Weights of a small mixture-of-experts language model, trained from scratch on English Wikipedia: a softmax router.
Below are experts of layer 9 (counted from 0) of a mixture-of-experts language model. Rows are named router (the router's row for the expert), gate (a neuron's input weights, with its number), up (a neuron's input weights, with its number), down (a neuron's output weights, with its number) and show model dimensions 0-95. Each number is 200 + 30 x the weight over its row's rms, rounded and kept within 0 to 999.
After each expert's rows: "raises" lists some tokens whose logits its average output raises strongly, later layers aside; "mostly gets" lists some tokens that are sent to it at least half of the time. This comes from a sample of Wikipedia text that the model never trained on.

# expert 30
router,141,143,150,214,208,155,218,222,186,202,214,203,275,158,205,172,180,179,206,181,224,167,217,185,166,182,229,200,210,165,202,232,207,182,183,211,227,211,205,181,157,215,191,209,195,168,238,164,248,176,165,203,223,175,203,225,211,181,191,180,185,182,193,217,143,198,228,147,173,169,205,212,172,249,232,257,200,184,273,179,175,207,206,150,262,219,217,195,251,151,198,200,211,192,268,246
gate0,173,166,217,219,210,176,245,187,151,210,175,152,202,230,224,239,181,251,241,220,221,201,175,177,203,202,203,182,160,199,186,143,218,157,186,218,208,190,209,205,154,254,209,226,159,223,192,212,215,219,132,197,189,188,218,206,165,231,182,148,229,253,176,157,179,209,233,214,201,188,243,228,191,196,189,236,183,145,254,236,177,139,201,275,210,253,218,239,220,202,235,203,193,182,179,240
up0,264,175,164,175,183,141,218,192,178,198,167,203,195,172,193,165,198,192,197,186,242,200,225,164,214,177,204,157,177,240,194,195,174,155,177,167,199,159,198,186,247,197,177,220,216,261,221,187,202,197,204,179,195,209,291,137,222,147,152,185,213,188,170,132,212,148,180,192,144,235,233,187,236,238,192,146,210,213,195,220,171,144,204,179,215,240,228,174,202,190,208,186,199,182,235,202
down0,195,209,134,260,182,161,196,212,153,201,244,200,165,189,207,149,221,228,242,149,207,188,172,221,212,191,193,215,221,226,182,219,198,193,175,281,152,217,216,180,202,208,221,201,157,222,207,154,196,219,188,201,192,205,157,166,175,191,166,226,220,196,213,241,124,198,248,184,214,210,194,219,188,181,164,263,192,187,171,195,215,199,163,256,250,255,198,206,151,203,218,159,249,162,212,222
gate1,176,206,187,128,217,150,217,218,158,238,209,213,226,183,190,212,225,164,204,208,264,164,185,164,195,171,165,269,159,156,157,261,202,198,209,189,204,143,207,205,198,215,169,218,248,189,211,229,193,172,202,163,198,192,195,175,203,216,142,175,143,122,200,162,213,172,174,238,187,150,240,215,190,173,169,211,194,194,158,234,200,196,172,205,202,189,200,162,194,195,207,245,189,190,238,247
up1,173,223,203,189,250,198,185,200,197,179,149,260,194,185,201,226,215,258,215,204,216,249,194,245,180,218,196,152,205,194,240,168,231,194,194,243,166,195,185,107,202,223,215,183,172,199,163,228,232,260,223,153,219,198,207,219,177,150,242,161,192,181,240,215,226,176,171,185,151,216,198,131,171,188,249,194,183,244,233,193,209,209,154,198,177,211,169,181,200,158,190,218,180,251,173,204
down1,235,212,234,218,189,211,200,209,190,154,186,209,209,200,180,249,222,194,262,230,170,159,191,185,135,195,199,229,170,218,229,259,171,200,152,200,200,168,171,191,208,182,211,207,214,159,149,277,194,168,211,173,161,217,207,212,166,184,167,187,224,191,158,229,166,157,189,199,245,194,223,233,279,220,190,140,200,167,216,202,214,209,138,215,159,156,221,191,199,222,224,195,219,166,143,219
raises: "urr", "os", "el", "att", "ord"
mostly gets: " rec", " ext", " rev", " Rec", " equ", "asc"

# expert 22
router,206,224,144,153,184,178,233,208,160,255,201,205,162,176,163,232,160,192,196,210,197,198,255,174,206,262,194,268,239,208,210,171,196,203,212,179,232,152,219,166,206,175,196,219,202,232,214,228,166,160,248,183,176,198,178,230,234,191,235,227,199,216,205,193,189,193,221,276,172,194,176,219,120,188,153,205,228,179,208,194,217,219,162,245,232,163,167,207,181,239,234,231,246,219,178,222
gate0,235,229,219,202,208,245,173,235,170,226,186,234,161,256,277,214,210,156,207,214,196,223,238,202,177,220,186,202,170,239,132,214,225,168,178,162,208,178,141,205,174,222,198,219,221,189,184,245,246,199,183,234,205,148,178,207,247,181,199,217,221,178,172,174,190,178,250,244,219,215,255,206,140,207,190,242,177,205,187,207,211,166,202,229,223,174,180,264,219,262,175,162,209,218,208,204
up0,227,155,219,138,192,205,190,184,220,175,187,176,196,141,194,197,211,272,152,183,168,150,174,226,210,190,202,178,196,209,178,165,209,116,134,207,207,191,193,165,195,181,164,172,191,153,134,182,202,233,178,195,186,187,250,231,152,135,198,222,152,160,210,225,230,235,192,194,180,173,180,183,236,190,202,258,202,192,226,170,242,171,183,234,193,202,170,169,212,180,185,214,197,210,166,186
down0,183,245,245,281,188,207,267,182,219,210,192,181,263,186,227,197,213,220,185,144,267,176,137,202,212,154,202,202,208,240,209,167,179,203,197,177,217,215,198,233,193,184,248,155,205,169,200,200,234,165,151,151,222,212,217,170,237,251,176,215,199,197,219,208,230,177,170,244,173,219,254,163,248,205,254,195,173,188,183,235,196,219,195,200,196,237,174,210,176,212,220,176,197,170,239,185
gate1,192,239,217,156,202,229,220,200,192,216,225,190,179,238,204,235,242,179,212,211,193,170,239,202,162,177,198,140,145,203,175,153,219,225,202,162,184,191,211,184,159,156,190,236,252,231,189,241,200,210,198,206,173,158,192,207,193,186,178,128,171,185,193,168,161,183,227,241,245,146,161,208,184,210,216,262,226,224,200,218,229,235,207,222,174,127,124,187,183,211,238,156,229,187,210,189
up1,150,172,209,216,203,192,226,202,210,161,216,150,181,269,186,177,168,173,239,153,218,231,232,219,212,205,226,210,200,193,223,194,208,165,243,206,211,271,240,192,208,208,224,161,160,185,210,158,141,199,231,157,252,216,227,176,233,229,277,236,189,207,215,219,156,214,179,165,267,218,182,183,203,176,194,197,176,144,212,192,168,158,152,226,165,215,220,244,181,180,210,205,192,227,221,213
down1,231,227,196,142,254,175,277,235,245,185,179,179,227,196,186,209,161,210,213,202,188,163,147,204,180,171,201,236,217,168,244,236,226,138,242,178,197,195,203,212,248,160,218,184,196,155,195,195,194,237,169,169,148,131,221,169,186,189,199,251,212,214,163,166,189,169,196,187,157,242,205,207,226,227,210,157,208,204,266,212,230,217,198,225,197,246,248,205,237,210,173,203,212,196,191,186
raises: " (", " |", ":", " of", ",", "s"
mostly gets: " north", " south", " half", " east", " west", " story"

# expert 17
router,170,180,184,196,149,202,161,175,166,198,158,240,209,200,226,160,233,183,220,209,261,207,238,249,222,217,229,201,210,197,156,174,239,240,230,245,149,163,180,171,202,191,214,191,200,183,169,161,208,250,178,233,212,220,136,255,178,216,172,218,210,211,230,183,202,222,182,191,159,239,211,209,233,139,218,162,203,282,205,180,183,244,195,190,193,186,231,227,156,165,240,192,147,208,183,211
gate0,199,171,153,206,218,219,173,242,191,231,183,211,158,254,207,191,213,214,188,218,248,231,231,222,192,186,191,219,207,231,162,150,244,196,232,215,190,202,217,178,189,243,175,186,178,192,170,191,225,271,222,200,246,225,206,215,212,193,231,163,247,156,179,165,138,209,192,271,240,205,200,208,228,201,262,208,171,268,220,190,159,176,234,223,267,200,234,197,191,182,246,203,181,166,171,234
up0,210,149,198,245,188,189,206,183,226,162,210,126,169,220,231,156,256,220,203,171,160,141,205,171,166,181,196,249,156,152,212,201,148,186,211,182,206,206,194,225,166,221,242,194,169,228,244,171,182,195,141,209,184,182,192,235,210,158,213,219,144,244,174,203,236,204,190,171,200,254,192,226,206,199,165,217,215,201,169,212,239,175,206,184,198,172,230,157,171,139,213,197,189,215,265,178
down0,207,202,246,216,191,216,190,141,181,181,214,167,233,169,187,264,206,182,165,194,226,172,136,208,216,153,212,171,172,176,204,217,237,191,198,180,168,203,184,173,180,207,190,139,222,237,193,163,253,216,173,215,131,171,205,201,190,192,222,190,218,202,284,198,277,182,211,255,262,227,242,173,204,206,161,161,182,242,212,223,213,170,227,192,207,188,220,193,179,164,231,235,176,214,223,183
gate1,194,188,169,173,216,198,143,227,150,218,155,177,232,159,177,202,214,146,212,124,242,219,210,215,212,207,166,212,217,263,182,195,214,216,207,173,165,213,183,215,236,237,210,169,220,268,244,185,250,162,225,213,187,151,168,221,203,234,263,224,222,208,143,196,197,202,208,221,257,166,212,188,240,207,192,209,259,206,182,189,177,212,204,162,200,168,164,225,204,189,179,152,200,159,171,219
up1,276,209,209,256,187,197,197,215,172,169,180,198,228,197,168,183,176,220,167,159,242,179,242,168,235,221,162,183,235,217,191,182,154,109,199,202,204,185,182,204,262,179,198,221,169,168,204,213,227,235,123,170,191,175,215,178,217,252,171,252,155,167,221,221,218,176,197,234,192,148,219,178,181,217,197,184,176,252,206,174,200,196,145,227,162,225,205,163,182,217,180,218,193,220,201,185
down1,210,200,189,174,213,198,204,179,191,198,248,168,177,209,233,161,215,116,245,198,176,231,209,213,166,164,260,175,190,173,175,213,131,227,204,182,152,247,236,213,152,225,208,177,177,191,194,136,196,216,196,170,199,214,205,190,198,245,214,230,223,204,193,182,227,172,114,236,218,207,207,138,249,251,218,218,176,228,223,196,176,216,227,184,202,219,228,205,227,162,198,165,185,159,200,150
raises: "\"", "]", "\"."
mostly gets: " lb", " electric", " ft", " wind", " bat", " pit"

# expert 10
router,115,167,287,226,129,179,190,183,167,242,221,182,217,205,212,162,183,173,179,227,228,168,200,205,251,182,177,200,182,243,197,170,186,237,235,221,228,164,171,196,210,233,195,203,248,221,217,219,187,219,216,252,228,229,184,235,233,155,252,181,161,238,238,213,190,188,187,223,217,218,198,191,216,204,178,215,212,196,185,174,171,222,151,219,226,209,206,205,142,208,244,165,235,170,157,222
gate0,175,213,184,141,191,193,165,187,178,169,229,209,180,208,216,218,231,217,176,203,230,193,212,154,226,189,123,172,184,242,222,206,215,147,211,154,233,208,158,257,166,210,236,200,225,238,193,191,196,237,251,248,207,228,157,186,161,206,196,278,223,202,250,162,227,194,137,203,254,188,189,227,145,185,222,186,193,192,182,190,192,239,156,198,211,211,155,218,188,198,194,198,228,150,235,226
up0,251,215,225,188,232,211,163,145,217,143,185,202,223,203,154,217,190,213,187,174,172,224,197,246,187,227,218,176,174,149,154,204,221,233,194,221,185,206,169,163,233,184,272,218,209,173,207,153,231,192,226,236,184,161,197,213,215,209,160,193,207,181,207,197,234,137,249,241,204,204,206,130,195,194,206,170,263,183,126,204,259,212,201,215,212,190,232,161,154,205,219,161,206,215,193,172
down0,229,201,232,238,220,145,200,146,202,220,216,215,228,180,241,174,132,236,173,202,219,170,168,158,224,230,175,206,189,239,232,207,175,111,196,216,168,172,212,212,187,131,200,183,202,239,232,201,160,178,158,175,157,216,198,160,161,237,197,194,186,166,191,207,219,177,248,225,167,196,199,258,161,202,185,176,199,225,245,231,223,204,213,180,224,186,249,222,229,213,212,201,153,235,225,236
gate1,182,212,291,226,189,184,188,209,191,213,222,180,189,222,244,228,213,187,223,245,243,247,232,194,226,169,144,172,217,193,234,247,198,123,204,161,211,230,213,180,204,162,188,176,238,217,158,211,165,231,191,212,164,219,169,218,188,170,138,209,232,242,179,134,256,158,180,204,154,244,242,169,210,195,201,212,180,250,188,183,189,191,208,225,187,186,215,200,155,191,191,243,202,183,217,212
up1,236,212,223,188,217,145,152,223,148,224,190,157,201,205,232,211,141,147,257,234,207,189,247,225,237,188,212,202,214,175,171,197,221,233,201,159,185,147,133,168,201,156,179,187,181,218,198,183,191,222,189,231,181,192,199,206,191,189,153,216,202,212,191,203,203,171,207,146,203,184,131,226,173,205,156,221,135,276,231,209,241,206,202,215,202,175,231,210,156,159,214,204,233,173,164,207
down1,235,187,213,201,203,181,275,223,230,214,199,159,197,176,139,205,129,179,206,222,216,211,218,196,199,199,240,241,227,254,180,259,202,231,200,157,246,147,207,163,193,204,176,205,206,213,216,212,240,184,172,169,191,213,227,204,192,167,175,255,215,253,207,236,207,164,237,227,158,280,191,185,225,242,208,164,205,201,184,209,189,172,227,216,221,173,219,139,218,166,212,236,227,198,229,242
raises: "ues", "===", "enburg", "==", "ued", "hn"
mostly gets: " no", " Turnout", " little", " MF", " FW", " Majority"

# expert 2
router,223,238,285,252,202,162,206,220,226,223,186,155,233,194,149,181,219,179,274,217,226,215,248,195,195,193,223,190,185,198,209,237,221,197,143,176,189,207,184,211,162,182,177,233,182,213,199,246,226,140,199,206,179,218,212,248,145,168,146,212,203,244,182,213,201,211,230,180,189,173,153,181,221,177,204,215,189,205,203,172,187,155,166,171,246,212,202,166,228,187,225,270,225,212,145,194
gate0,184,206,184,267,181,196,166,217,159,175,187,191,180,181,158,176,200,233,234,233,180,191,193,138,192,162,185,233,183,243,217,216,185,179,189,148,178,220,182,207,218,173,100,168,204,176,251,204,133,201,242,188,195,238,223,243,234,227,218,259,210,225,201,157,203,192,261,184,153,128,169,179,156,191,197,205,191,199,208,199,175,195,178,188,176,229,157,181,186,205,207,179,166,215,203,208
up0,212,146,183,204,178,235,246,167,214,241,227,175,180,212,219,197,189,234,212,187,192,195,165,246,220,164,210,207,185,263,205,235,246,189,226,226,199,199,174,173,208,233,149,196,179,225,205,196,163,170,205,182,209,190,188,234,232,186,187,173,230,184,169,196,211,165,193,226,220,228,199,163,121,248,247,209,235,184,189,251,267,166,183,189,221,249,201,233,190,229,207,223,159,190,217,100
down0,154,220,192,170,184,211,182,215,172,244,224,255,203,222,189,213,237,188,224,248,150,222,169,245,171,198,213,154,231,205,211,159,225,207,176,222,182,165,201,177,176,202,190,216,185,205,142,236,161,199,189,266,202,213,203,183,194,211,139,176,183,193,142,239,203,259,186,200,206,200,161,194,182,169,180,212,222,174,249,246,206,196,231,250,211,164,221,171,261,216,187,197,157,133,144,207
gate1,173,213,206,230,247,187,193,198,199,201,211,213,162,211,230,212,280,225,200,218,224,190,242,154,186,205,194,169,201,170,263,173,208,213,221,190,188,181,248,234,167,194,161,210,221,170,290,246,177,243,190,195,214,211,263,201,195,206,188,204,207,197,139,182,218,202,239,253,181,204,230,180,222,183,211,193,225,255,196,202,221,186,176,186,175,132,253,233,249,198,242,182,159,165,177,170
up1,184,216,202,223,168,205,240,137,199,222,184,208,184,206,179,216,208,211,164,195,168,202,189,202,189,202,222,148,194,178,250,206,182,194,185,128,150,200,210,192,263,164,173,132,183,240,217,212,190,211,196,185,187,218,177,253,198,185,242,213,140,204,239,173,196,246,162,290,212,225,164,204,170,195,272,195,236,201,179,182,182,200,237,176,212,225,254,196,221,230,155,216,231,239,186,196
down1,172,268,180,202,144,219,151,195,175,171,239,218,180,251,173,159,213,211,210,186,175,147,200,215,130,191,185,184,176,211,202,171,160,231,255,230,211,216,197,224,189,265,188,235,170,233,220,221,176,185,201,189,217,255,166,172,235,179,147,233,164,195,209,218,256,199,165,180,204,199,224,211,200,219,195,151,216,176,224,185,231,205,171,184,218,208,155,214,188,201,150,172,211,155,270,220
raises: ",", ".", ";", " (", "—", "\","
mostly gets: " There", " 1940", " 1992", " 1943", " 1947", " Later"

# expert 11
router,184,242,227,251,225,203,176,260,224,199,211,194,209,157,204,185,162,242,212,201,163,215,162,176,217,187,262,140,195,198,195,235,201,174,185,274,147,198,183,228,193,130,192,224,193,198,175,193,241,239,180,237,206,228,261,195,219,185,253,232,192,136,191,240,195,221,206,236,167,180,213,210,216,201,191,199,153,219,194,198,238,183,216,217,202,246,234,201,222,147,185,230,203,197,266,211
gate0,233,230,229,171,269,220,242,270,203,173,176,227,202,203,177,196,239,203,237,223,204,231,174,200,214,231,257,198,161,186,195,243,163,153,200,195,179,203,222,171,212,186,198,151,155,225,245,194,255,149,225,194,171,193,205,187,174,242,278,222,191,176,205,227,186,187,237,170,193,200,214,223,201,225,165,191,164,202,226,200,180,189,233,197,170,215,246,252,269,197,204,152,196,167,178,234
up0,218,189,150,198,244,216,158,171,196,169,212,192,154,210,192,229,216,221,213,160,238,218,245,195,228,208,220,221,170,220,260,167,226,162,199,166,221,173,207,218,160,155,231,200,245,193,190,208,158,188,193,212,219,144,218,231,236,232,209,209,183,192,196,233,246,234,250,234,228,215,166,246,176,244,207,209,139,242,178,224,273,183,166,180,189,237,203,235,205,184,199,225,273,189,200,231
down0,162,195,185,215,199,156,204,204,222,215,228,198,173,159,247,198,201,235,178,136,209,211,229,196,181,160,213,179,176,263,249,180,203,208,173,198,235,148,204,191,235,228,251,196,203,204,244,190,168,225,175,183,214,201,194,196,188,253,155,174,148,233,186,184,148,195,168,208,237,224,240,229,170,198,132,237,149,274,210,194,230,192,248,175,223,181,200,160,183,161,192,221,191,209,145,194
gate1,178,194,188,200,243,219,244,206,216,236,187,208,178,163,165,139,236,201,182,219,197,162,139,175,185,224,155,154,237,250,163,217,216,164,226,217,222,228,188,248,164,168,241,182,185,178,213,197,200,169,216,230,161,160,271,161,207,177,178,219,192,168,190,161,199,209,232,161,156,250,239,198,174,189,190,157,179,209,176,203,202,173,226,151,204,154,181,178,213,187,188,163,135,215,189,162
up1,208,213,172,219,231,193,200,118,196,214,183,233,202,180,225,206,218,225,190,202,251,196,171,216,261,182,196,146,223,173,248,223,192,205,209,213,188,228,195,230,201,200,207,185,225,215,155,164,180,180,173,169,152,221,225,139,215,246,169,207,272,259,214,226,213,178,166,253,222,199,198,174,207,158,168,187,191,169,154,226,182,210,153,219,213,209,177,190,220,248,217,207,154,204,229,115
down1,256,222,183,200,212,212,288,273,216,205,197,185,188,188,193,201,197,210,215,242,206,159,220,247,154,214,204,181,203,193,211,210,187,201,201,122,209,201,195,216,169,144,221,201,212,222,180,182,225,211,244,228,237,256,217,245,253,226,228,227,179,220,264,213,191,170,165,235,220,202,209,257,165,201,132,239,172,217,205,135,218,180,201,188,224,174,178,231,234,206,188,194,186,226,200,213
raises: ".", "ors", "ag", "are", "amb", "ou"
mostly gets: " Jr", " G", " J", " V", " Sch", " B"

# expert 21
router,232,204,140,198,155,241,288,221,207,227,194,239,235,246,216,201,143,149,208,170,162,255,183,194,190,198,231,176,157,232,197,223,166,218,195,199,240,174,257,193,189,164,218,216,187,194,221,224,158,231,209,162,191,218,188,189,240,176,223,184,170,141,201,168,185,200,216,178,214,238,148,207,176,185,204,198,187,233,170,181,233,170,184,180,222,185,227,154,205,248,208,208,197,200,146,259
gate0,209,239,196,183,205,222,223,170,206,190,169,233,145,208,249,176,159,199,220,150,170,212,192,221,193,178,191,222,158,208,223,221,216,225,226,228,173,180,235,185,217,136,249,239,188,215,198,179,198,171,223,194,225,216,181,179,228,220,179,232,222,179,178,201,233,176,177,215,241,158,242,204,221,218,182,227,163,185,154,168,173,221,255,160,156,118,177,217,142,255,205,180,126,187,194,234
up0,238,184,222,222,167,230,192,218,205,193,184,219,172,180,220,207,211,246,238,167,175,216,199,227,162,132,224,198,168,230,186,167,188,244,248,179,144,164,203,192,220,196,201,214,182,223,183,195,156,177,179,203,231,216,222,228,205,177,213,226,172,232,243,191,218,257,214,216,222,239,216,200,217,257,129,209,186,165,157,174,207,181,195,198,164,141,192,135,162,196,228,173,109,177,214,226
down0,241,177,183,215,181,202,227,216,215,220,229,162,199,208,195,155,214,207,123,215,212,259,216,163,162,253,166,159,219,193,254,165,195,197,208,168,233,226,178,166,186,196,213,232,192,175,152,160,207,215,192,238,249,249,173,240,205,200,168,218,178,180,204,195,227,239,209,191,162,198,167,203,272,176,174,180,191,188,199,188,179,192,193,196,155,164,217,165,271,225,230,150,178,172,144,235
gate1,213,205,218,207,240,235,202,210,179,202,214,190,153,190,191,160,174,229,158,185,150,166,152,230,191,195,209,221,240,184,200,218,213,221,146,164,215,230,177,229,205,165,196,168,187,225,210,264,156,211,221,244,234,190,140,250,234,170,217,210,216,152,205,183,188,154,171,169,164,211,235,206,177,124,201,226,199,206,249,185,192,233,231,246,206,247,236,157,191,176,217,201,250,240,245,216
up1,190,185,217,204,189,282,208,219,203,162,223,176,215,236,170,180,233,191,214,250,252,209,220,224,243,195,200,241,203,186,167,205,154,182,209,194,215,229,216,148,200,145,201,213,226,244,163,191,213,194,168,148,168,195,197,180,243,185,222,210,206,194,184,234,139,181,182,172,195,169,248,171,251,209,257,166,164,149,213,209,228,199,188,169,173,174,190,191,122,224,212,217,218,256,206,150
down1,204,205,192,162,223,237,170,190,186,241,186,176,238,187,158,222,220,170,217,201,196,201,216,154,237,226,229,147,213,199,236,154,123,214,183,179,230,182,146,221,209,198,229,149,153,194,197,180,163,195,252,147,170,230,174,246,214,236,237,213,231,208,196,195,220,171,191,201,188,266,191,178,211,191,195,204,184,244,165,232,154,218,190,166,154,172,223,256,237,158,226,230,212,217,233,159
raises: "t", "s", "l", "d", "in", "g"
mostly gets: " \"", " un", " pre", " sub", " dis", " non"

# expert 15
router,235,212,237,280,246,227,156,176,208,274,189,155,189,201,220,163,187,213,158,238,197,202,131,217,182,156,253,186,193,223,230,190,165,211,177,236,197,173,180,190,211,226,198,208,160,217,194,201,165,223,195,216,222,211,203,223,246,183,205,195,207,150,176,219,188,212,236,250,199,242,183,198,219,190,201,171,198,198,178,201,226,212,248,192,201,165,218,220,189,280,180,186,223,235,141,270
gate0,218,199,162,196,204,171,168,195,227,182,234,199,190,237,167,202,238,224,212,210,236,181,191,233,160,199,226,200,222,154,203,210,237,217,252,187,155,159,228,231,215,174,213,241,176,107,170,240,242,186,185,199,221,232,192,223,168,221,148,236,163,221,202,171,236,198,204,147,210,183,252,220,187,239,243,121,227,179,192,170,218,184,186,211,185,184,172,170,233,209,204,202,117,214,192,212
up0,185,199,200,169,216,217,212,134,169,228,187,106,225,185,182,251,191,199,156,190,244,234,165,201,240,254,221,212,179,236,206,234,170,215,224,212,193,208,204,212,185,210,160,184,212,200,206,162,152,188,165,170,218,212,214,188,154,153,179,231,231,216,247,220,169,230,181,156,214,186,217,284,185,230,179,187,197,217,212,223,180,244,194,236,197,259,227,225,185,230,195,216,147,191,238,241
down0,205,174,190,219,214,159,206,230,184,183,256,195,182,247,155,181,193,224,202,209,242,214,135,210,193,220,174,228,209,176,182,245,212,181,244,191,172,191,198,248,196,238,214,131,132,184,180,197,201,267,183,158,176,181,169,200,134,217,200,180,200,188,212,154,195,214,235,253,135,163,174,229,211,213,198,231,260,196,238,185,142,160,179,212,178,184,203,173,208,162,185,196,183,214,201,238
gate1,166,205,238,212,163,203,256,187,135,156,190,198,193,193,222,259,217,247,235,209,220,190,153,225,179,212,256,260,207,183,196,180,189,185,149,180,224,162,176,157,146,146,171,216,145,214,209,182,170,262,188,180,201,190,204,185,220,202,170,190,261,256,158,207,157,193,183,221,221,224,207,207,199,224,190,189,193,248,156,168,211,203,236,208,177,214,238,152,183,172,219,182,180,197,189,237
up1,213,185,204,213,204,222,176,196,200,205,199,232,240,181,254,229,174,217,190,254,184,220,188,208,239,212,175,179,208,188,173,206,154,192,163,177,159,226,186,153,168,90,198,178,162,226,177,168,215,187,206,218,158,262,214,227,217,179,191,236,179,180,163,259,142,191,210,162,254,179,177,184,125,191,202,211,164,207,214,234,208,195,208,191,239,197,183,156,159,199,185,220,154,179,218,163
down1,176,230,201,182,233,228,200,252,193,173,193,199,203,225,219,196,229,178,214,210,191,170,206,206,155,260,176,205,229,255,149,172,199,169,199,186,187,161,210,192,230,219,172,230,246,138,183,209,228,163,209,199,185,165,155,127,152,201,218,206,199,181,174,136,190,224,188,186,147,227,200,234,185,188,225,192,217,200,240,263,256,185,198,181,193,204,211,164,220,192,192,193,236,213,158,297
raises: "V", ".", "G", "FC", "T", "TS"
mostly gets: " U", " O", " US", "&", "US", " SS"

# expert 6
router,261,196,265,199,165,207,164,170,217,229,180,263,184,172,182,173,184,243,196,156,284,231,192,180,218,196,221,137,182,222,157,226,218,193,193,195,177,197,203,255,249,198,195,206,156,134,221,178,172,191,182,219,202,200,228,166,181,185,151,231,209,227,214,226,251,238,166,172,251,197,185,165,232,208,210,199,198,178,191,224,170,186,215,195,158,155,173,227,216,194,180,175,183,224,185,153
gate0,138,203,241,196,271,206,163,220,229,195,119,185,243,189,182,176,222,189,229,185,163,183,169,195,206,162,211,167,166,178,228,215,174,216,295,199,156,176,193,228,146,157,208,160,202,192,227,218,208,199,219,237,232,223,239,232,204,196,222,263,222,128,215,195,212,207,208,199,182,225,179,168,195,194,218,139,187,138,221,215,210,243,220,189,210,192,197,186,209,210,161,196,194,187,222,199
up0,255,198,209,197,260,228,168,251,202,204,238,216,170,225,261,212,179,184,165,183,144,212,195,247,216,202,221,213,168,197,214,175,215,228,205,193,190,203,240,151,270,217,175,220,217,226,167,264,156,176,169,162,177,224,161,212,183,213,216,192,131,177,223,180,195,188,194,172,178,218,172,196,241,172,211,264,221,184,179,160,194,176,161,236,247,213,197,218,176,256,159,224,202,171,190,182
down0,195,219,181,228,216,223,196,158,164,214,252,180,170,169,250,210,232,172,155,192,214,182,149,209,191,262,168,203,197,232,211,182,178,169,243,201,208,195,234,143,244,156,213,204,186,215,199,203,220,215,188,171,205,210,210,181,227,232,207,270,192,174,224,236,212,140,169,198,282,185,184,207,252,218,206,182,175,143,188,180,168,181,196,191,228,186,185,194,157,270,199,221,176,239,258,173
gate1,219,161,187,187,193,165,212,195,199,195,232,240,186,188,227,239,199,215,193,179,200,168,193,203,108,211,174,201,156,177,168,233,239,175,196,222,211,200,188,186,207,175,222,155,204,203,250,202,123,196,234,193,180,182,182,181,222,202,225,264,206,161,146,200,248,260,159,184,234,209,203,206,279,195,197,193,181,168,174,185,162,256,185,240,197,170,163,196,216,264,193,211,202,182,185,257
up1,165,185,207,189,209,208,119,276,187,255,233,237,167,149,186,200,239,226,210,217,182,181,177,177,191,198,197,167,172,182,169,198,208,172,174,186,187,221,237,191,190,233,223,191,265,220,193,192,198,168,156,228,165,195,236,219,158,157,177,195,208,167,184,205,179,230,168,229,151,202,226,242,229,179,250,153,228,240,191,229,181,178,164,222,205,253,189,250,230,174,194,186,213,140,201,158
down1,173,212,218,189,171,196,176,174,126,255,188,196,155,181,169,220,161,184,186,160,171,184,192,195,218,245,210,287,254,234,259,218,212,220,235,196,246,181,228,192,190,191,240,205,228,220,207,188,208,173,180,129,220,208,190,178,194,181,159,186,183,235,199,177,202,200,192,173,199,176,200,215,180,161,201,173,206,207,147,183,195,208,166,175,273,195,198,276,187,166,192,169,266,192,199,170
raises: " (", " |", ".", ",", " and", " in"
mostly gets: "ski", "ini", "sky", "ensis", "ń", "ska"